config.toml
n_layer = 9
moe_layers = [0, 1, 2, 3, 4, 5, 6, 7, 8]
normalize_top_k = false
norm = "rmsnorm"
norm_eps = 1e-05
positions = "rope"
rope_fraction = 1.0
optimizer = "adamw"
beta1 = 0.95
lr_head = 0.00675
decay_shape = "sqrt"
train_tokens = 653700000
steps = 4988
dataset = "wikipedia_en"
Below are experts of layer 5 (counted from 0) of a mixture-of-experts language model. Rows are named router (the router's row for the expert), gate (a neuron's input weights, with its number), up (a neuron's input weights, with its number) and show model dimensions 192-255. Each number is 128 + 32 x the weight over its row's rms, rounded and kept within 0 to 255. Numbers have three digits each.
After each expert's rows: a language model's description of what the expert responds to; "mostly gets" lists some tokens that are sent to it at least half of the time. This comes from a sample of Wikipedia text that the model never trained on.

# expert 33
router:192136106158103118158127145151177165098127141142084131162177209115125130091098122143119107094129156114105148125125159143153103183135142144106108070125168119075079108092119160126126142138138095
gate0:129142135114166095173146088095156138177120148157131122169096092184121221148127133041166153123159130117153111089138109105123125168157120109171130106121147143089134147141097123130125120058108098
up0:085076162166145172106060111148111101114146112113146112106157126097116117178193091141084112147139128148125105124131127126102158078092086172099140119082163139167147161091159169106094112119111153
gate1:126102151166199109151123169116197196118105139142123069103113156126120094078134147165113085099110126134169137239169106101161113169153169118145193116062130096119121147181201121076167087078157119
up1:140134135113151156140117095143098107098078104136170134099112137072106077156140159154154161173194082153081178056128129155110156100192076118111127181189088175119111128127095138125112138217131097
gate2:128132146179139087207085157121118150114085122066131098132102117123140050105128150117110104094109146150169145091151157136161145173158091114120110064109113103143113160186121109141143137186109152
up2:176092161167130134167121168125069124110155126082065059058130112120101150102133127119154109107153126137161066168188216104116157061099113199108099082105136078146091203197158125172140153109106126
gate3:161169157179212194163164111167146201085116124127143101100135143058148074165122110138131154159105098157135177116154129105165057101166168117160140153117140103104099144140111115101172126139161174
up3:109178070133148161145119119102177130134141141110196105101098117125111104206102140135137126114129150145021132151126181143156157206142110101141119100131129166101118106169111141121104222166097164
gate4:148162146111127095152120132145114172088146225166146167095070191110152131169136106105088136113118117123132149109132114113074094155165125130144137164073146145120136122137088111074123140136132167
up4:128151099158128133126098117119063168119131193119093146064122130088127133103131121125097125082116184168129119081176175121095129117155156163130114170128150117139060145135064123087161111146183123
gate5:084150130126195139116111138117113150179136140156142166097111090167167159099086104064134155112155124182113109147158165119141144124149088135214090121164121096145095160157139076138126148124120120
up5:124107118155129115124098160129160087163159187102134116147063133153166101094087099106124134096131113154142107129112148113149117200137086150097110148154111108114122120238115102178155105111132126
gate6:141103118067200148105134142089243159149098158112124107157079134164086105093006095095112067123150155124149096185167091092100074127171107104175088118151077092064128105132054171158162142105117132
up6:093079083161179107146159149134163140121110186119137163123160113074073143172081133139134155100138102163115131126155104129091169131129054157178180204197150121144128156133074123121136145130096089
gate7:126092107134127129161141191090087116145133072170145160100153115128113207130146123069130083160099163148119138138161118099080141139132157161196075135088163102156082150151104145125099058079100124
up7:127174159112157119085161088107141084164161173171174154135103052171109088114047090120114141139195103122155063104120136155153177088129119082076126152120112135138113117145124069172115182145162126
gate8:150097092151109132127133140138118112121059112119050105155112098135127099100151147173195122127122096110172109129067126063081115094183136129153087155114129140133163147078124118138135129108114090
up8:082153142113144094063175076159177162100132194105184119149090160155126082127107174147151174123116117122100160091143118142120087146185136064131145103160088091135124071132116109103133159106146134
gate9:070144090099150128092169136177142218133189149087140113100085140101151074124095092122097078126198134121105091173175104124117068111156140115189090080147105161166091152164153113091125072155153169
up9:203119118124106120153092110093131067118107101135121072140143127150130180183119137162114170182093128096213155164081118067073205098101136163095184150129151079121182079120121163196094165046110066
gate10:109055105171148184064140176178102140122125097165133127152131108110114149130114189132151091067141136104150145153129099129124136074154143114206129129082145118132123159107090148131118100138091088
up10:137147116110152064158092107057099104173148156114132143081087130161146120141203143059120098154150119138137095089136149131141128160146118150064073163101147139122164131126124085110136126078143165
Place names. Countries, states and cities and their word-pieces, such as Carolina, California, Paris, Bol-ivia, Mex-ico, plus month names after "on" or "to".
mostly gets: " Carolina", " California", " Nancy", " Angeles", " Africa", " Georgia"

# expert 16
router:154064107135050144090132137141103145091115130137079103134156136179141149172178102163148172048149133094093156092155174168120118165101152097087136091107181117127140112137149168123103128180130130
gate0:070155116200086155127116134126094112181149118098138174128112106205156148188150147166087154123148100131113121116106120119107170142106084151136078090104134139092146160099106104108129036073081095
up0:116034142178119137138088141108156146138152144122152164108154195158155161141096183135116143136127111127085107146111179085146136166164145084129123057114106171121103149054147109142107154081161126
gate1:152125099177148121121119139158129209123080068162079084184106104111098137151140124135139130136175145143060173096201171153121193058133125132117103112120144085098139101167147128182124080165100109
up1:143092169124121171118170171145141086148083128117163117115035150155133103102149099142162132121101082097109185104169142142178112083094035130144054151131119138114084185178152164105105087079100145
gate2:117129160118121093129154088141110110168159088116151126137140114132131135084132108093139113128107104213103097078154121104130109107176100188121123119166141110138147080115157113108124142161161106
up2:208117144166088114146097166142154102128093131106145133115103121190125109138131154151110153068124131094164133107133170107140142110103069097102113103058068147146096134154117132190140079075067143
gate3:155127159113141159142088113142160209122147129150074111142105147115130139168162115094142135163148127064123154083133069115108132161125150166115104145126121084136135104084172161148098140191163159
up3:092133166127067139128073143133126156082184155150155120139145189133129115158152147115117165132061131148136177095155136109115122106124127144100098182087159121136123097052171203171147189120152129
gate4:129116186141122134128161117093135104131171135100159106107108090157086123134103120139099153102161115072136178186115153109065118100183061093152128043081099181162162131129108087095135142131027120
up4:104104160178089190158184145065098084113181165065144099079133099132095088112131135133070147140110089094082165191151115128142118077120097134113150078070092144153141115113091125085123178169087101
gate5:121104145105076131143175128136104130143157167046081152129164083048094127135167133117154088179127068190152117079073130116178165077162105159133171160127031071169125060125096113188128125184133130
up5:101106145123128148121090124115109128126193182110112133158117124125127134086154086123075127129108121086145130087130172146140226126180066135120115161162109085085101081190143165184093126199109091
gate6:105123145146141144140203133134094150083084200134139187132141111127142074093091116162153182149107146105089164085151111114118079050114178142146131092103168136182128135120130121090108173153141150
up6:084090090145075117153137167094115135095090209159132215082112118132103081079120105124151135145108156118075130131175121088174061054083170124150131068120122160161120170122103198145106136112151127
gate7:160156067142146157121085146112117176101178128156088138131100137100064161145159105161131139125167162064094171077097097159130122136101195167168204179159105119194143099095139132161130143136138116
up7:164099123117171164146154140103107121172118177162118147139138159138137139158110133120145093129104126194089123118136181128135120145112138104157096116134116082067057150143068127069173125071123036
gate8:116145117153133137111139108145127118128152153164066153138106127099101128107144081090167155128119121079112152090096140120141125097149153212142103159147112144122080148161107152205181121095139088
up8:125117051121125140123131100079143138121151149137143197111170147128160136139106131153171106157125142142106115169106134140127168104119178084116174151123052092144090177092086097112108116057117101
gate9:149150089116166070170134145085156108149151149118101097087122150113154058162181153081160114125091144144144101128120150113124112144147167135134137143168115128185119128126068079128115109088140070
up9:131143146087139060142113126098185176146138169134126115127156186078165100126105194083159157065098152138159087117111120115153134104190168159121226154115135144160126108116067045107107085114111102
gate10:149201172139122065120114127095127110130127145152172158119108118135124132178098132111097081126129064137188134154135143095098093141130102154148105079123164110150163191117170131111118118121092111
up10:154166124062136125107086111181133139099116118110096143158080147123144132163124110063180170127136114128217119140094149134194063106089147184168199175060150160164186114102082146149096110171135172
Numeric table separators. Pipes and digits between numeric cells in results, scores and standings tables, plus month names and year pieces like 201 in dates.
mostly gets: " medalist", "};", " Battalion", "222"

# expert 52
router:130119117122108132098128135145115124115172146190122117150113178144171146112136117113121169108128141118080145086126165175143112199137172163123151127190097125092180132075073096072123188155142083
gate0:145130149092121121157146146103116130130124150133084117145156056114130134117192057127197118126171099160140111120137167149120175115144119107159195143125119124113091140166136133156146168044152118
up0:085076086104164110155111132114177070115144176117129142152116060138168095135077141118180140147145130196137076127157119133145148110142156141129126137137119160069109097093080145136114150131154130
gate1:100134175084170060159165143119109151119134122131173172110111138159164115181067133098135155124159152090115065141073118134171147148149132190091188149093103121153173133078137181125148109139154138
up1:152113089179136164130125102144116116201126164095122080139146085106068105076126109151098135113076109153142133130136076119078136103048096138146128163154156150139128118117164105167097140160135167
gate2:085146089145131155109117133124129118070145109116145126145147103087158149137101071110130177151123150077105099079137116141134137133107145080147102127114127104135186161141157132112104151191180080
up2:110156124127143152119145125141157149080106096143136107178104127076106111172120081097142125135063127111087082109097147126145152166110139137097120089161188133130116197129134098136150155185178086
gate3:206157125142167207122137148078135103098151111188130145105104149141096086166113056165098135075128132160134146192137041132150141149161113155068139102165160139083151172083106136103162133129109128
up3:088119174077134194127121094175084108146087107113121062127098116123135113119096075190139145134103118100141094115108151154125119135141091091100044142094167120173192141154164118096090166126150119
gate4:131146123158143075164149150165101136126139115160151168145159109064107163159176154136118073132165143106145097155138133052120190107108095165078110120117073188146108168117109087124180087172137153
up4:158138113146151093126094114165128163101135085142108129133186143104095164158098169197127131191143132146097182124148148086160175111062119147118132120143061107163073218155091113131166146126133135
gate5:183076156129112163159162089164145076115112119111158085173147134179160135111101095104132098126064148149077123107066133152131127138134122160098151187155099157108215052165112164100175126209170129
up5:134118087071213142118111146088140108145171143087130120126113123140111099073155126084118089117121078142134113127130158149133121109136058181172142109129173134107146194145125151123153148170122058
gate6:187138184192190133113109071042176167108094109146154143136139117128154113193159114179088105122133098113150083133128099141115086092081138134194181137106175146075109134224118096124155162106105128
up6:145148150182227131089128101103143190137105117153176119181115155099169160151153128183118066131153110131108132148129124141181079132079131107118167134196128099135065094198085100105128114157146136
gate7:165134124174096184134156090135040077112119145195151128056132153133138146199082071120126160101154100133093151126122142125101108130167144129079109140117111106125130114094140143141144117125157125
up7:088133160129144109127133135078145075079249072128174148187123143172153095160087095154102120157158106143152198120126098116082118173083161156098093090162128074123147096142119196097113157086145146
gate8:145169138114137084136123200162085081116171135115118127172114115173137131144177152113066082130142103084128128161094061147026100089158120065089141154106173114113143120134154120153118144126143135
up8:111091128108137164094121172148092059116152189190105107163149131100085144145155124129089114102203118124107172127108112142080123128104129131120165142158170139066111145098141139148114172092170162
gate9:122141130174116157150129132138176087173205091130144134153107085131084116106072156132131099150133140121144188117096081159167031178122152162152166119109110099137160157167099121069158097090127172
up9:122124182160130159147085086084164117110163103200154125128086133219097106134157074103208069140133094164148061122128121116118103156131150144106079095167060127147149142136123161135087129132127108
gate10:138165089107197110175127107184174136144093067135070109097102151095071116123121094138144147129138123112187177116091055139089151113156071089142121114112186120105149149159077122155081135135050189
up10:051154181134112102183178063123050148118103143086102165104096081098169130081127169135152160138099124135138070108108113151116110121119203159156174141127079070106067132126099192101183180120079176
Team schedule table cells. Pipes and team or name cells in college sports schedules and season records, near opponents and venues like at Virginia | Lambeth Field.
mostly gets: "----", " Celt", " @", " Tigers", " Inactive", " Miss"

# expert 29
router:107112081135135165087144138133163153134195133131119090152094134112189185137117129150172133075138120138158112139172127166159052180178086178112184184134091131174134080135109129182082096119158137
gate0:106112090113160178092151114127172158132140096109157075143117148177157169142077103104091150157093161159085112146145116171143124113125111150123079122168078061178097176100141087119115121120185128
up0:112073157125108151168099136158144126148087125089122125116132119130158109129155135184089142098134165141073136124125175114119203103110136081182191099115074134137137103147093053080115102209118126
gate1:147136120120139171138118183101179102147134199101181180110116128124145139095104161114153101141065140119081182141109170140142131151076128142144116147088130105137151193126141164113093172124132065
up1:121141136143130046123189133175129108097124081153108110117085092131135094116183150133136106146147083170183134155118146131092157100140104144168124091157109195064141155163122101082143173141089129
gate2:125101121123132096113102154128162120128139167118114183117089145131146163086107163150152153162120129183152075095127134099091153080071141130126030166160102132108117108130156139141162165139103102
up2:045095157111148142126115086065122114127095170134147110099139091130190116099170132139074138123114123072056124108095151165150142139120215126136171089093173128115129190127091109163092138132148138
gate3:111136167147156083141140205138130136128107141142155084078153133090094093096134137140131099120185125120087126138124149151114141112131125203187164104047129120110140141045164173113071111160104134
up3:077144129139116086133079156128133097096093147132110102095148146105152137133123168133160104098195154080082061123173100189159076168126134137154152137072068101152157110055147153136069119168102086
gate4:069157177120179146133155090190122105068098152088156167105118139113117098147119117124143130138115137106113058144144135107113139159151089114150174130112107114072151168144070140138145145110132088
up4:138122090166059119152112144100151105133125142139050169128141164116120099135129145129107082145080138141125186093123182126085170111114157173115098083172150158122145122129157107133158130133109123
gate5:131141127186070150119156101166130107159145064134100069173113129111102169163112108204157120134101127162106131156136112135142128074137178116061090143112136138160081108115133072108079128125124199
up5:099106118091105100137128143172108136092192099111092159100111182103148117138155120087121113089131088146076197092112135130139102111138136122146145084157142115072159121136111170071136116209180164
gate6:175058173079090103153153116100095116159156150099119043128136116156105135139127156064109123117119165042110123123096113142171159093151089109142186119180092082145113177125105111147135096131129051
up6:137134110091056172093152095084165155060127108129114131101153145135201112111104161143079189072152124121144085136148137153150126087170110119094154132204119132125089130126084148106061153147108146
gate7:160114046103152136132153138092132163138110124130115098121163124147150142170178103170145214117130101125087126145143072100151148184177076146141154143114129111076100125167148094116109075109122084
up7:095135101106122141138148121156106105141125097179118120132085125108210122119150083116089123136132099179127127143113143110103141144078106136135081132113174166155102132137163099147222149128165135
gate8:144141191126141143117091089110084176126203156125140168103134153108098144094161144170156164134101163076190146150116076155113136163101126110154139139123121124122133085158118149196171109122076084
up8:105155147091098100155127152114120085154134116186076132141152149183103161080067187159129189132140176114112140109146141152123104116104139148098128135150148153096040142083135104128133163120085113
gate9:140190168183114113122207112109131138118200178062067117187110097136114118148110114115158171158121055084149118043060098153099082107190076153121121127152125109118182125163174069106174167168127116
up9:163153113151144158110107153104155141087159098097031112173101128168158137136081062151131189132108072088168117066126104137166073115169060126142096156107116124181178063143097085135115154184136126
gate10:067127122166107143166103165180123164131118136161134086171173147156152140117090113128120145090132168139147144108124201133151153160141134167158120071151154132138079152125088084155177150122139083
up10:137190087097155054074100084149163107151092104136121170084142093137190103150158118173173111197123146160122091068171098102139119145146122087147101081136100160090194123129169139129141069098148160
Table cells and abbreviations. Spaces and pipes between numbers in sports and election tables, and country or position codes such as ENG, DF, FW, BRA.
mostly gets: "″W", " FW", " ENG", " DF", " ARG", "í"

# expert 63
router:095141123176106148129095134105164121136103109140130187084090072150102100095083108115129125126117169126166174189153088110136159113120165074117116122135091148096153103116116130130159141147068096
gate0:077098180144166138093171130187081139179094122151104152110135075098175101109145110103109133070121124107118117154144090163108108172112141118136147106176144157084133063166097174183128128121122131
up0:134098048066076161142169114160067163124129133209135112134178124154137101156082088064080122120124112108215127110134140102113140109175110149160185117046171126129084084125126145128192079120137123
gate1:134112109142163133136121179140119112059119151113119071097110130136138086126101140137134168149120101171123144121054113153108128141157164127152097125091087164090105122122126148153135148178083102
up1:121157124105080094156113128164167138136132152155155138113029083139135147158113115172143093156122123048109128122138175173091114076144110148141151087103175152190122119157142159178149163121141107
gate2:153134138121140129117088143163113117132122113172110130090180087104170130131149147160129078128122108149109165156121180111148119112148095115128157123134131087103087162137175136134140131106069105
up2:061145156151131106144174194141142136132138135123207135165109080111047138138086170103121147100109160172140093127128110159178112153110065113101137117186085146179131126148131151142126170105114130
gate3:082161102130108130141164145132140079103102118095094161125147158095133187086172124179074113126145141134160188136105072123149145122143128177110072118129147126129092158109115127155180074133084111
up3:126179179135127079155159165130143113140165156146208105123175136146156072139170136134044125151143131125128146108136119072134129165111103179110113135157136115137103110162191104095161174058073093
gate4:100152150099116145108175086142122124043206100153177069146145144120125133139065151145048156171150161089156126132119157054073137051142147197189127157202149132168110107121167096149076156153080114
up4:141102124107103084130121137201139165134086145161089129154094088137140116130150152123183136097101096099093104132096146168181037093148117131117176132134132094111176168136115109123137142110134146
gate5:078154136142174146158129105093104157197069131136116142168143079098074122063056113112119149069115107089093148158155134123196140095131113108173138134138188068121176141092062097091185144087093073
up5:061054130144132110144106157133096210103159177132182122125127089091198128148115133082091184145078090111120041129101152103133166091147183116082150165148125123161103077081112172118128102182150152
gate6:096195149079143189127133125107121163121130086095130139156165138071151143124163094086053140138182130103139142135159135159122157084163109094157086132138125149117121113167081079140147154126183117
up6:086123111056125174092081116062156135132117091067106160137089101140114141120141092110078141137156145212116119133109140145074144120097159101129103152124145117101114104071127128141134106111164079
gate7:133091037169186072071160130109116121131126144122112105132117143189167197079178096127185125106129125109105110076105121114090147153095121062099132126136141135114105147093096126142111135171176147
up7:123097118137142119123138103167111119142203153162129154169151177078152146120084123171150116137090100108154143145163111157158144113183123121086118135049101114149113174124191167133123175139125174
gate8:160122125087170088157134119128117133093100098232148126122121122088167060092118120141140129087147178119131151163124186137081146092094133134152171098122082130145138128106150154129170109094113094
up8:099119101186158105121087076114111112148165087112136099177099107162122084138108134162132164093150126122092090130093158135159118106134148163111122150118072119152140175141083102119151174162133112
gate9:103122134092189153115145061071106187076137106143114154176109101146133165095136138103099081115141087138114132103111103158093115123136093138174156137123097113159104143112175158117117097106127093
up9:114190131125170069128139116118144174089139103114188160072119120081084140160152129165162182121193135157065173106153089162140100172134093147123118119111136190110062121188128196162087189100119136
gate10:105149153110181115104120193155144126147105054096110141134103131127116164170158123133125137122149126200162113168117178119133110140109141127134100097134132097210161110115158120079135122167137091
up10:112143037094043110127093148094138147109141172182124104114139096114165125106117126141129135123159102118198152097117070133177119158089123157124137152091083140113084122122134130139125106095133174
Mid-word fragments. Short letter pieces inside common words, right after an initial letter or syllable, such as squ-al-id, r-ud-ely, fl-am-enco.
mostly gets: "othes", " char", " magn", "atern", " coal", "umin"

# expert 50
router:160158124124105140091144137111096092077171097137104148084155122139155059117154111142116127140103087116169102139133109143146165127149105122093080160092157170192162180153175182106083084140132151
gate0:161159134157153144108145131162080109160128144172082144102139104095157082098142152147060165148115127152113126143132097142124170104104116132119106146087125168136113201052169112142099114161082211
up0:172146101167081171129172116132116098133099165150120160080124156113145119120060127149155129199100139125132168133097146088143124147133106184193104148110119133082107181079159136158145129144083158
gate1:093156102154147135136081113177156130135072138134143136127155093142150119246110135113156144153109171082104147129194100098093124140150106117150116135115149134128126132135172165089224101054106047
up1:182054136153074123149146095136128121104152060122144107101101150129106129071121163115088105080157103124179093143068197099140155113084155159118143105068089114139122119140093087157084217105090199
gate2:149145141170145145116133094098123187159146172126166158090190176095147190153153159090125160125085173160167127159098096135117112143119255142100096167078102126094100118085135141093166135115137161
up2:153105129123146187138156162074169083112114127097102108102141142177166107191097073175174112144107126087162122135144095096149124120124092099135107123095134071141101149112173099160157128113113125
gate3:180074098145194147116103162089151108086158124157076132119099158091124084122146141114093123211099141111088143143064155113129097141107155098159100149163123134166086109131123151183155103119137165
up3:098138131122148060071152111120122158196166151086126143123105164164126192190168084152093164146117139159165148103144142087103137140074134154093123105114129106113153142173169088093054116191158105
gate4:110168061078091174106153124147121115107137098120110099125125195199113109076080103134142090124121069116069129149156091127113115071099126136132129136102140125181122197149126168139123074089180149
up4:107162074126068225191152114111094122100131123139135152121135170157086163159100128115119068120135148117115176094121130127101121107102135150124103130156161140140088162142129082200162105141178118
gate5:080109128216112148134085098091102163151151085124154107106096119097097186237069178136131174158099171125150202139136160128084081089110094142183128194145115123125114111148101122170139083105108142
up5:089150122132108166122114128111136164167124103073105119174086061129161135119105086145151152109122126169149152125148183169101132124152172095123128182111123128120128121165093108149128180108110132
gate6:170122138147122155159194128076144120089126159134132092050142106050125174132181169124149153064107128178172108105067154093102090166180186133151135169078129083087077095083065120175197097118190138
up6:133185126143202138163125133117124146133084119136153123124101063123142153123122105139082126099118126132168116143115111111126121152071153104040114077104137132061128157090119148112115141137120078
gate7:126170102095115081100166134142110091182081114190139162139123149181142154151102122177117176125101192136126149176049145128098162138087111081100109116143193134075134112128113119140089160145128173
up7:154100103127214143077151120149137120141172156135171051161130092131153150139218166116163190234108136100161137090164068151130123169111118178195126180168098137149156058160131157091115190128186115
gate8:173149074137099163117159156112126166133157177129197127123174109165115128125162157149141093206097140176144106089144113152112110158191079150186133160120093143123122090148144154193121102139157141
up8:091125158122142109139199086139146157170137066072118120142109132144144161155097091161166066120101089082147078126117147133141168173136102123119136150146146080116147100131157056174121099109119159
gate9:163141109112089138120126135121135148114107187163130078165108112077116104142117130146153183201104167230150113090102119067143141122177154182191135167155119145128077153062164134153155126074188204
up9:138145149138147079141044106114142129175165111152194129125132108163168136153119165124063118059093100168140076203088102115086150109186193135121127113120142135133165139163104157107118186069034122
gate10:086105155206152156158116152100127121232163116121135095094157080120100089203177127103145131063169173138157114074146134166058098116160076129121051114125169121103092129104156116138156107141100115
up10:104131207152154147146134123139098129198144140096115075094101125091099061196143093109126118180087135167133106126168151123127171154129094132122079099110174111117095170117172103170101109098137103
Numbers in standings and the. Signs, decimals and goal differences in league or results tables (+26, 26.36%), coordinates like °N, and the after prepositions.
mostly gets: "°N", "′", "%)", "‍–‍", "/km", " the"

# expert 26
router:108188127072175102094142183169100181075190087135072087163155167134158156182127134104148128101143169103108103124063109164061089157156167153180122160179147131124123127120155094098115128138137107
gate0:119162117085136129126123160141178128138187150082107108134074137202156163101101074163110105127148158140084130151143125122099088168123101136155101109174127121151140105109118143076079147117120136
up0:066120105133158122114129109152183129191106117055143126116092150177125135135086139164135081143100112084181133168091123131147122131099076108130143078191073092119200141138130131109113100104092100
gate1:154145117184139143120130132111080122103082111106144114132145170130067118140175098125149123142068145147113187076181101090127157082134168156105099148099120151146118145178132163211165205132161134
up1:107119140050114137132139109194153102134170143115140136125090118149166136161127166116098093113162103082144138161114139164109110179138076097159104084136112145136194126093137090046121072143145162
gate2:147134155080137103143150117181170133110160112123127208147125176127132152147100130150149112104177165099140112147098140099118096113095131105085194192084112175131108149125170124142113145113124132
up2:153159149147119127103138087063105141157093163068144042120164091152140133094117105152064079121087162134163148115188136117127153147203115158174097083081156113131110121132098102099176138132131085
gate3:126153136129145140176078108118152146144144082102136115172123133111121140179085087107149084177110141112140119168121122158101110152151117124167147178175126140119084120140139123136090184118125127
up3:098052150090165133100101132148170129140171106111131166180146144168058152164167142154149092120117127134175169127174132147093159085089141134112169141146054110098115062097155121186161140070169129
gate4:100096122151138122179136056090197137136157117129176161132113111138159156151134143103138255205091141152159134100088140168147145131177166198161176152081082136174154089133099091119120158096190114
up4:124086113150099113191097072112146110134135125160134149169114114099143130082100131088122187129147131143172130107135127171149177176149182152164124128072120119149146110148088088110112118139126108
gate5:166104083129151119102084151104095135091149176139174118101184099088096125133186122128169139134153128158137133137084128134168094140146136092125143132136105137100077129181125086091163108082186112
up5:090152159125110163085164144143077185169073145148051193146085140141100127097082155088081157064136120113146169098115154143107147119113102103144105138075162128124127160095155165172128133163091124
gate6:079152181109092124123171113116139189154124121127119114129156073091135110150134081110132158136167096077131143087096106147121071092136154131122086099140131168138156140130099124119175158171133147
up6:120139124136139101132143106140143135180150131133169169081129157101143146173108146147136119133061100145141168162100167094142140094092094096091124071132142153106128147089121131106083139148103128
gate7:147165105094124167111137160128169129132113124101072173182071084135144109119081129114112158155114166066100101170123078110076078118161067129094149133144120144102152138128175158068169221162137154
up7:128040110145189138096139047156176143126096150137137152162130149154142141102138118149175160121135105151132077124072162124135098136106094160157107154165074070132187120107139083121104186109113152
gate8:179135128134134113134112116134217171169148102086134119160125093148159118145163192096145150182142117145117047136058105101149120102095102100153118099155144081132091143131139064134129166142098130
up8:153141131124110118154128133128130133117108123114124118132097151090098084128148194139128059114051108093112135108110128107190140166127090134110130166141099139132093110127138102144148076138094134
gate9:100146125125118115161150166145080104120132121199134166117125162113160133090181090114079134116136114158136124127101221105113097173107157151109130170106168103122138131096082132116118121086118121
up9:179048180141138122094107123085192160135125129087153132148104085163115127148184215124125144162116129092088133110106091143080159078127101129180132089161124127104143186195158143113147145162160144
gate10:131101123123149150114115140157125127113122091145090093169123160117162111113114144108131200123162126123050112094124131139118139162127119139161087108135073174136171187173110109103139105139158127
up10:127115103188115134133144163129190115204051145175090137073093166128175152086118159122151196130149101109156141163171108102079136120071131130167089131126127098100179146178167128209127142105086118
Headings and table separators. Title markers ending article headings (= Name =), pipes between table columns, and words opening biographies such as born, an, footballer.
mostly gets: " =\n\n", "=", "born", " @", "=====", " Nancy"

# expert 60
router:145081145169064149163073130104154137165106076138174152138156138141126059117098127135071161170085139163136137186142101094135162075104187081123149107087076171156152149168159177091100195090150101
gate0:136074109125148117070127126106137162179168102135116142142157104161143175083106059092132132093161107156081125063152185204093106132106096106115055111175122143180109095191106089084121122130201126
up0:179139110150122151122126099107142101136125150132190099108161099164194130165143071166208086142098115169174105092171183150098126130133134082141171131136088135073167081171167114128181155099081115
gate1:096200149222145157107104036153119143171086126135143133130088193167124154064070147143144158157202105186101132182096131141136154117150156077093193159119137180126165153071095115136184115130135149
up1:138141174184109075143115101146081122157140149196145162127116144077137128106089103136146164167153122114116085188110071190140100149143116096151129162108095167136164161068142103111193142129159085
gate2:219140159154161166047159157172089107106169091186079159119146093087132156126119115145180170207149154133116081102107082145106118168122112140145119148136122170120131100070112106131145050084189136
up2:085109168122097099127097135104117161173117108063182121097131158133154151108124123095122138099098123096121160162157118143055179136106106094115150074131161132128129118102142107101173143138100099
gate3:159101140048150100161115179158137163112190104134197087161117113111104139130102100111114155159104146178088134125133139116187130127184151156121088098189147079133151146099159146103109154094128162
up3:123108153114147168150160137141143127160119156135192129200122128131062156117113061185122086164097082121116166061139113161099126123099105095100156146167142116136100133171162122037156156129124089
gate4:142153155081143179075161126118063072120132151079169128036102093105129134191113106086156148053123059175139120137104108141140072077155180114107138075121160117115094141203096142138166185126113129
up4:219132113155146186107129136121108072110181109145168072129138145073120142177103112082136171110139065145149129144079100144129117078107132113117164114180148105093082095136111077173147176117180142
gate5:105147136150199052103128093180102138170078083121180161152218167150128148145153128153107138149112184137162160144087154156094122064119134187129123176154164101127174168127100069081097164119087137
up5:113070129160125153096116156120154118145137144107112155133093105111173110152121157134168103098143113138113128136106071093139141155123141000089188095115065164077129112115161041114160126135141108
gate6:104135075115172125150122092130140165130125102143094145128148128108081187134120062102132133079186124180123114156105089119163148093111138136164098159105117178135109078137051172145100195192129139
up6:243113164074118159070112181136088088140122103139113073153111137154143082080156096136142154137146143175095091141097108143152111096121103145115143083105112099169129109122177092094093166127130133
gate7:144148127162090095112176078147199119105101109125106148153116136114093081142154158134147135127091134131138183118083112114145086136118171160103176120078204144145126171175076195162160115151074059
up7:140241144098151072130145086103154151219166133122145139162146113165118141066148104085154123163121150077139160126119115115094137213139153160097159093117152104077173110074092149098078072175094100
gate8:077156134169090055143141112164123153116108153148087069129174109152089179087106162173094158097128147115178118108129112120122094050135146134113100117105110183122149168129115144110125110143089126
up8:157158100069140102113162141121086117114122108137102100129059121078172139115160147076159114134165120156103074086111177044083177123096125154159133094153112074156071176062091092135123161114054137
gate9:096145154081094118161157109169142092129148122135140166125172054120195128130135157111107119147072122100140123164149094063115144130210090110075152145128125099129109155100095153151157125131091059
up9:145144126133110114110146100127173142220170110122066198082103135143073167092104122134148133176117088132137150160170100134171060115146118123093071162151095089120158152104149203142113175192137129
gate10:121071161186056082115135126121091094149155146126150166087162167169203147115139143194144182146121166113090161156071155136119184197151147136131124101144166141099131161128100139161097164176126117
up10:163109139177097135108159080159093110126147129141165156119146116167135166105145167136147123125125181090071137121078136099171161157054108124127065137138091225155118123110182090127185130088125110
Mid-word syllables. Middle syllables after c or l in ordinary and Latin words, like ca-ver-ns, parc-end-o, and LaTeX \end commands.
mostly gets: "ond", "end", " Rou", "ook", " Cow", "and"